config.toml
num_hidden_layers = 9
hidden_size = 224
n_experts = 16
experts_per_token = 1
d_expert = 336
d_shared_expert = 0
hidden_act = "swiglu"
moe_layers = [1, 2, 3, 4, 5, 6, 7, 8]
router_score = "sigmoid"
normalize_top_k = false
routed_scale = 2.0
balance_loss = 0.000456
balance_bias = true
router_noise = 0.3
scale_expert_input = true
init_std_router = 0.0206
lr_router = 0.000932
vocab_size = 32000
norm = "layernorm"
norm_eps = 1e-06
tie_word_embeddings = true
optimizer = "soap_variant"
learning_rate = 0.00607
batch_tokens = 65536
max_seq_len = 512
train_tokens = 461900000
max_steps = 7049
dataset = "wikipedia_en"
Below are experts of layer 2 (counted from 0) of a mixture-of-experts language model. Rows are named router (the router's row for the expert), gate (a neuron's input weights, with its number), up (a neuron's input weights, with its number), down (a neuron's output weights, with its number) and show model dimensions 0-111. Each number is 500 + 40 x the weight over its row's rms, rounded and kept within 0 to 999. Numbers have three digits each.
Before each expert's rows: "comes before" lists some tokens at least twice as common just after its tokens as in all text; "comes after" lists some tokens at least twice as common just before its tokens as in all text. This comes from a sample of Wikipedia text that the model never trained on. Tokens count by the router's weight.

# expert 11
comes before: " ", "\n", " 0", " 1", " 2", " 3"
comes after: " ", "\n", " 0", ")", " 1", " —"
router:524542476518539483465596531498442531513519487450444517501510567522427463516471481425501450538481429426511588428567519444455506454572514485528514467442452484520558490486531524533482502518453500534512488474510483575547529474552416502566516525420568522529484570548522482549533478517467519459542512496493498513482582496525506479506509550513
gate0:737536449515498474523479459628565451514477522505499533454449565457498485465494521571484469544476475515502475480573510564512429514486478525512505480496487520555448505449456470501488541531479487543508530498531438452523496484497544503540460496522584516493489484461545536537434478443492508511489472453548534476458501526486505454482486479449
up0:473459486549459526489552479549525537516546542508429465428521499464497500444438499478473466547524537509525475507467547476491514456528537427482497483434589534458476552512529474516442537555418511489473452528526470456501467446426540465535429520526566515550481467430518558536506490514448508549525450420613489498478537625501539533539464451469
down0:525566501436463503566491472601451535469465532490521487511516551510495498526547484503482496523540555445562515551572460501467443538538475485520556591460443548542435469453480445475483476423483508485484529570530571502490504580518453548463515528507521536503511525509513522518566524548427489504481596534499552530524494504540456468483445506516
gate1:523734513479532558522483527504503501550436445474511523537587521448495466470487532520423551488465490526484562567413452531450518514500524524491489498491552497477491532531538522533467440495493508458508505566476545504466438481482439480483532468541478503528554502560555522484505514514467429492488511510492489442460477490537538439558570446465
up1:527514499515502486546518496504536523551496483471490508403494530476421535449418461511476497549495444498534501507413513476464452526557501583519486483539590493519509487456563534518522447529473533530535459454538508488553447495513580450469594495439562517472534448538470527471433487494467491465527527437504459517500480435462569477519456535452
down1:533455510516541546527530520481524468394529474465609494437486511531451459518484439459424463507529503521530503517509525529408565563509486571628511472467532551523460480508537494515520460469499434489591523491480484512454517440500541466501510482442529491569448551471465480502510492425463515459462496513458491510443451488474473452506539549560
gate2:493439727504513471510498468501529502491498501505504495472535514585449505511566496568539494479456455461552490480496537418465473488499451576518507480518580482500478434515494471520538500487512481489475490522579464538430538501517533510495599462426470478516522462498550427472450453395507490468508428537404532500527555496484500561463479536548
up2:495481484451574494488524588513532537501462490508511482515475452470550571533468487462494541482487523548513543502463496505488568464515491518539524507500463471488505477482463546525497524532550431504539487487490443524500474545495503481522447548470535559471472499516496568508553462505487458512492563534431532469415500486491441482483479453609
down2:436494522425547516487538557493596537498528520556502460451451516479405553574469581460514481521542453484452526495479503589506459497474503429506453526476531521494528511514451525514566465448474494437548472444438525503473441490509466552524531436476481508543464459440508505500523454473564482508438445489587483537535485481556477452507493459528

# expert 7
comes before: "\n", " The", "|", "==", "-", "The"
comes after: "\n", ".", "==", " =", " ==", "==="
router:549453457510488466519552497575490495614458529510523534531428533508499553476493546579505475461456545492537478541537478513493495494519559484538496485508528434422466513478398537472501513469515498452526537568508418540516538508550517483449526494456563468538475428509569523504514475439489542498503487495504485510459579499490448475464521571482
gate0:719482431470542514500502570481547478501537520470519485569481477529483526569491503557506470542447446484576489467514530455528541525425577401537502507437555590483568500510498587581536475514555492480526439500473446532493482522462438514454524512532577449529481478513434497497476488484520528527479514547568469486443510449502497487517562495470
up0:540590505497523514586480457481495534497464517593494517474470452472548461611547548492514497521466595510528516482505502543519499549526518531574492512557519530521475446525530547510523470491579517449494497467504504488486487471417558494512513493447494461484489545459490546507449500567494525466477493449509486457448518505470525490468458538502
down0:550481467434445459543574565512578467520543462554447575554485481549457540479453485484432430503469525461488489446530565503513533560455527516573423428544472483485437469392571450468410457538528469508458518487527510492504427552551501448472593479513439503482542501434465532527477515483555500490463468499494583504506493471469515470497537455533
gate1:490732476490488425502521471464467456449532536501445533410487499588517505515505504452520472482527523495523507532522482456478477492505510491481463521598460407516493521446539551485536526538532479484502442514508483590473507536483504519495424433498477505514518439483485472462559502472468535431553516456559461495502473460517508497458543432539
up1:491517502486449556485434424525502506587470529541541563546508498459525505486524472524506501544510455495479468517483500515562523592567484473544530522515499520512519426497465527447412487510573439499496544427565533484527523507442534463526480516493552568447549473469487497460548498527566495483442506521455490554450515510528472460512496518508
down1:429496441511449490433592496546572472453438502451521499497555495491505446484478489536520498506447539508530512510487507563531521587544568522485526521531508481497519431568475539430567482503481439539486577548481539487494492528460473543468445492532427497553507452543427468520473390528480490492423438485507544498451479494475452458560529457510
gate2:543483712448522451508550497544539510526524477511498475497465565556481450486527535454518545540574581392540472512446522533561480531562456467444480477537505429529443523519462465489544447516528495498468525470473538466483500503505472512478479501532510537574507519536513462500485502513545479551516509507520434490470549380507471495518512525530
up2:529462491467461508492482514488529588531451480551528466457478500554494468428484519455499543492474577415492507427525534512459443542572531474489474548463513455553473413481413501482531499502433529450528566519512502482526573552522485474435464510580531533449474489542459535455565479502503487449507476467466489427474503543520458442447507470540
down2:471473517534479430517586479522501512516542496491491516559505473482418546535511443431505503519459486493479486464534482480542498499476482507500528564530511601538489502567498485490521518514447513498431464537478503491552537472483552429496509552375525511495493484500488527530460427539451526519529501492565476558546549486485516390479478505516

# expert 1
comes before: " |", ";", "th", ")", " m", " km"
comes after: " |", "|", ":", ";", " 1", " 3"
router:482450447548492470534571493477543446431539500461486533528488505538478445507516493510491572542478450470485448566502501496512489481545498531486538540501545439502547496482447519475579422574464494503502475510483483488509535545507424489573532519499499439492494459461467529477433450548490564536509503383531472486559520562478467481494458505412
gate0:703469592507510536504457499485516416510512445421511459503496500449485497509463473536576463490562480480519538492537474543498541471531507519515459430483471498515510517489517474559472504574558562528573448555544472502517480543545488491485511424604596495471533496566509472458489442443500482436422507456519405500492520475555436460588453464595
up0:504503506442488483533440473433501489529507522464500534429537480489446447489534462528492556486521535487541478513529472485405567466546437529561526423509558484522501507480490429517527524510513531486494466533477516490477505532565492431453520454581541493551434440525587432493549496482508458498533446504503495478523468516502548530524515502515
down0:517465440461488490443481470526502447461476518455528473518435547524387499454526490539525479476508509506547536456492522431567485498495545454500527512563529532474526531472559493473579502476487462471531459554512543478491557543513449456469480519461520444466450471464495479502441479473546477500537544510460539442434507441544515418533433471502
gate1:475714513510403507467546552494483547478456442521456481507490505529451468576404525504504492509494528513560507504551509470537486474454474526484504492486442469464462527428503500451498476499514497557528433547545495513492509522460533493511425480445552558510497577546511484501393611609472469573563486491447510540546485516553551487504579583475
up1:467446456421503457462486474492467484478555482431548503480510485451552463475498497444485542442507466496476509496588529529495493541517478454505491540565525482519435433545529524533500526509563454550490531444472486534548439516485540470488533481473481505488491500447526455511545445466517500500482557615468497518499534474492455523540480517573
down1:535470522440449509447572524520446468477498529396548504478485468534508440473467500481510524532490432451423487475515545515514501431495471490505538421476544536515462514465488498480523582529472478517521511513514558504545475484493545500521521520536483526563552380423500516482452502526479494544546469509540541531458445530482512550408503593471
gate2:552502685443517513561491447511513488450463492526526530554523517504524506526472418452527495516500472498428451595494440588508549472507436513550544512497558542449552476494520492559540478483580547485478460532470470461459492478520504476568488572487541537458539479474470455543465557508466489582461516431538474492585449486500536532539513538490
up2:504480499419558486561495465492465516514515506509496508521523544595482484496504440497573507566541493547476515579499473466467506538489483559540527465514578518496500525466488506475509486483563512505480404547454498524465440499490534512568493525495537520480469439518471461553428561507480483548454609517573476476569436487478486552549519511436
down2:451539477526538383435490501426549588453515523536517502436489502541476515434537560582550548501451486489470506482505543467500547523471571517466436542446494436523467439535491454531495527502544536510528481457508442505552524414515466492470444478540548464492477477464504461492513480512468545567464468444504488507496558461532452496521502488492

# expert 9
comes before: "-", ":", "=", "|", " •", " Mid"
comes after: "\n", "-", ")", " Born", " Location", " information"
router:524455490434436441454539527383506518482438453551486456494476549483536508491487494438487546512463524505537497425441456467430479542515553566449507540461520488451490505484582470527527516555508549545471434505527497552431537546480475597485541465525413504484458484522475552464516527510547477383456589525497464542482456491499489506563549569501
gate0:736467512506564543510560499512543515541484448453538550459528496490507515549534480497521506518499528488536479443475498448454493471564529532490469516499486468427558507495506490519545518537472481499462524548447492476512554534429543535495510517570506560485515494512459495529557532484516546499452467507438485455477483502487503461517478570537
up0:570513487496519502457446472493489526494489591497494494510507445460505462489479511521432494493478513499484451454441510522562414453492508512579519526495545462481493535529449526504582386489482467503559506567447515516493554476581492480495452529499470587446485493520556504488511445498575473495473467499513495529506478566467478515559409488520
down0:492517611530489597464492461416442564522537538466495577505496492435449506485525473488483544469454470486482513479513465459483472479554476529505523493447523515480514521482448497521489452574474499466598445483537504431525433494554583568441425526462480525489465446439494540444476525449496506426518448507515435493481514438531532488548499467507
gate1:472682450500469443477547501453488512569467470563508447515483487509488469559480463531476499456506579524492463510504468510537514541535525556522453528460486490570475440462483481437463495551464565447608509524429473517538476559423552518519466518508481501486551496517552519508468546494444432442496496549570537486534570479500508519543574509504
up1:540489441531497421496436470549457539510566428591442480582522560504489490524587504475500524513500464482472526474519489506545487534557504487485508533493516477552506520460492445523502531510502515522488557566485467532493500508524465468546507535498531488492495431462482495429535515519522441520506472449557468503503487446534496542471477458529
down1:548511532466455472503459478444531414583532486418490588451495529451546463430507448482419509485483569462528484525478438530490459463468514446477495480479534453528440446514480442465480486510490506538453499411555440483458469529528471573497462481531445529486429472478448474500568484516522570460503525450498537535426460528550466495535526501494
gate2:548503694487522496560492572491531504511460493505555445379529491544537495475483513539507524499511487466562528455474428557508429516545478577535500498498479433541536441537514488481574532481534428572505483497527467469489478501467539512468543497564454491533458498491552488467549493508485535519524461551610473560537460536475491476530565557542
up2:464551482492511475529563495511461524521576502484494522567512489498495513506474541471520479548480500497447475463549583362510525515558489448480560525550511563473515462488556590426552506485503485451433497525466527392482578511475511546430457514466462443512489477537489501467514457468514524506505505540458529504510548471524466445518480501479
down2:453476502531491523540537522572523497468511494378545473475534464413538477581541466515477536505579534504447471476551437562544535434487524504432495530499490502485415452548551481478576539475476463501485516481499480523543457419553558572495490466550589498514502494484475495508490500526494525464501473482472513477548469454528540584470484512462

# expert 3
comes before: " to", " of", ".", " in", ",", " for"
comes after: " the", " to", " he", " his", " was", " and"
router:447534456565474500544460411471476446534497541451420531513464508483459549597541513425519482561533461496504478502472524473510511445485568539552467465482509522493567474533477521484552498489430457486511523609559529545537486466528519510478459469410494485468488487541467494480461422450543525522492479507533505543503459486473537603574444503496
gate0:689497461527527410542484538508523496491570501520551521446443559500453515483510520552512471579526532536587507528496466505469488478489546538483492562500554440440514454454522489493528484469558542502493471583499477452512467461492530435491499520499495457476472503446410532531466487426551463457512523494509486558550543509485524429521499496520
up0:458548478566477545503576488505429492493491518501514469535559516498539544499538527430458536469486453426457488480497447561489481463532510461461524446498523505499460494583524503551522546534532521545519521390495527436510487583453481543535535542557414504494517502529526432421477489523500463495519473503483489479452498458491445550507473521499
down0:535538472480525468526495496531525452533527509478481529535459544482533512528437528500556528535514440424462521483560508501438508444508619507515556528535482473487518523487480518468468556420444488493582452519457415475514537464450461537477473491569431557487418519546474526472527580497512497484503396510509504527513501490451589531550473530505
gate1:544734535595477465481521456528451457517499464430493450498472524531474508452528525461515515512547550487483498454537511469507523534511496418477478481522422547543528533401519497498516503541538488441529436504490506440531463447626506508484442529552515492579559467547472625545497488457520551517470496467468472500487510492480495459578503498437
up1:534476490477460465505506553474560552508508563545467486522550470458511491484561534481427459486430477528493547515542569509517478527523512530424515500523602442492450560579502522459513544523532474544548534480516513525500548578446533493452584532450519492489454506490486430460511526543448468483485457514500463480519503503501466446407510481562
down1:531561486544468570476590497474502544464508493496551565513480474491443517484497572443486529443421561467519542477521575525488553450507527465521510529584471471543518508455511504535520465504407527499533437526482448482496470483551541480470537545466472559532517566462514473477535548518535544522501477467416503471586574462496530539607486454530
gate2:553475713487507501479494516539490412532490491519537604456484453551469483494476489512495510585487504401452510515533512522414506476485448535515492438517459542411517479470504509584505495464493466510502465460457423490509512431540512513540521561511546569443531537538514525534505508507541532491515460535488540439515453487530497549502527547463
up2:484467439556462545525545463543484457474501526499447544467477496563441521460532467494514491523491426503566532511525496501452486456503452566542546462443499516415507495552453501489498453421508487516435563483453489517466460504524489450459503411493536473490484434445462418493547425562497452496538502531499522475501500519529495473471465475474
down2:517510429483524538502567511533551462507445543495499436498491477560530541476499409551439500468446461569510493428466555488476418540472560546573513438490543498534432551502495547451526537492459453552464465501428483456493558526503534509525408487457406502492491460485456520465474490531548530588426568523446467537488484530517401494484469509466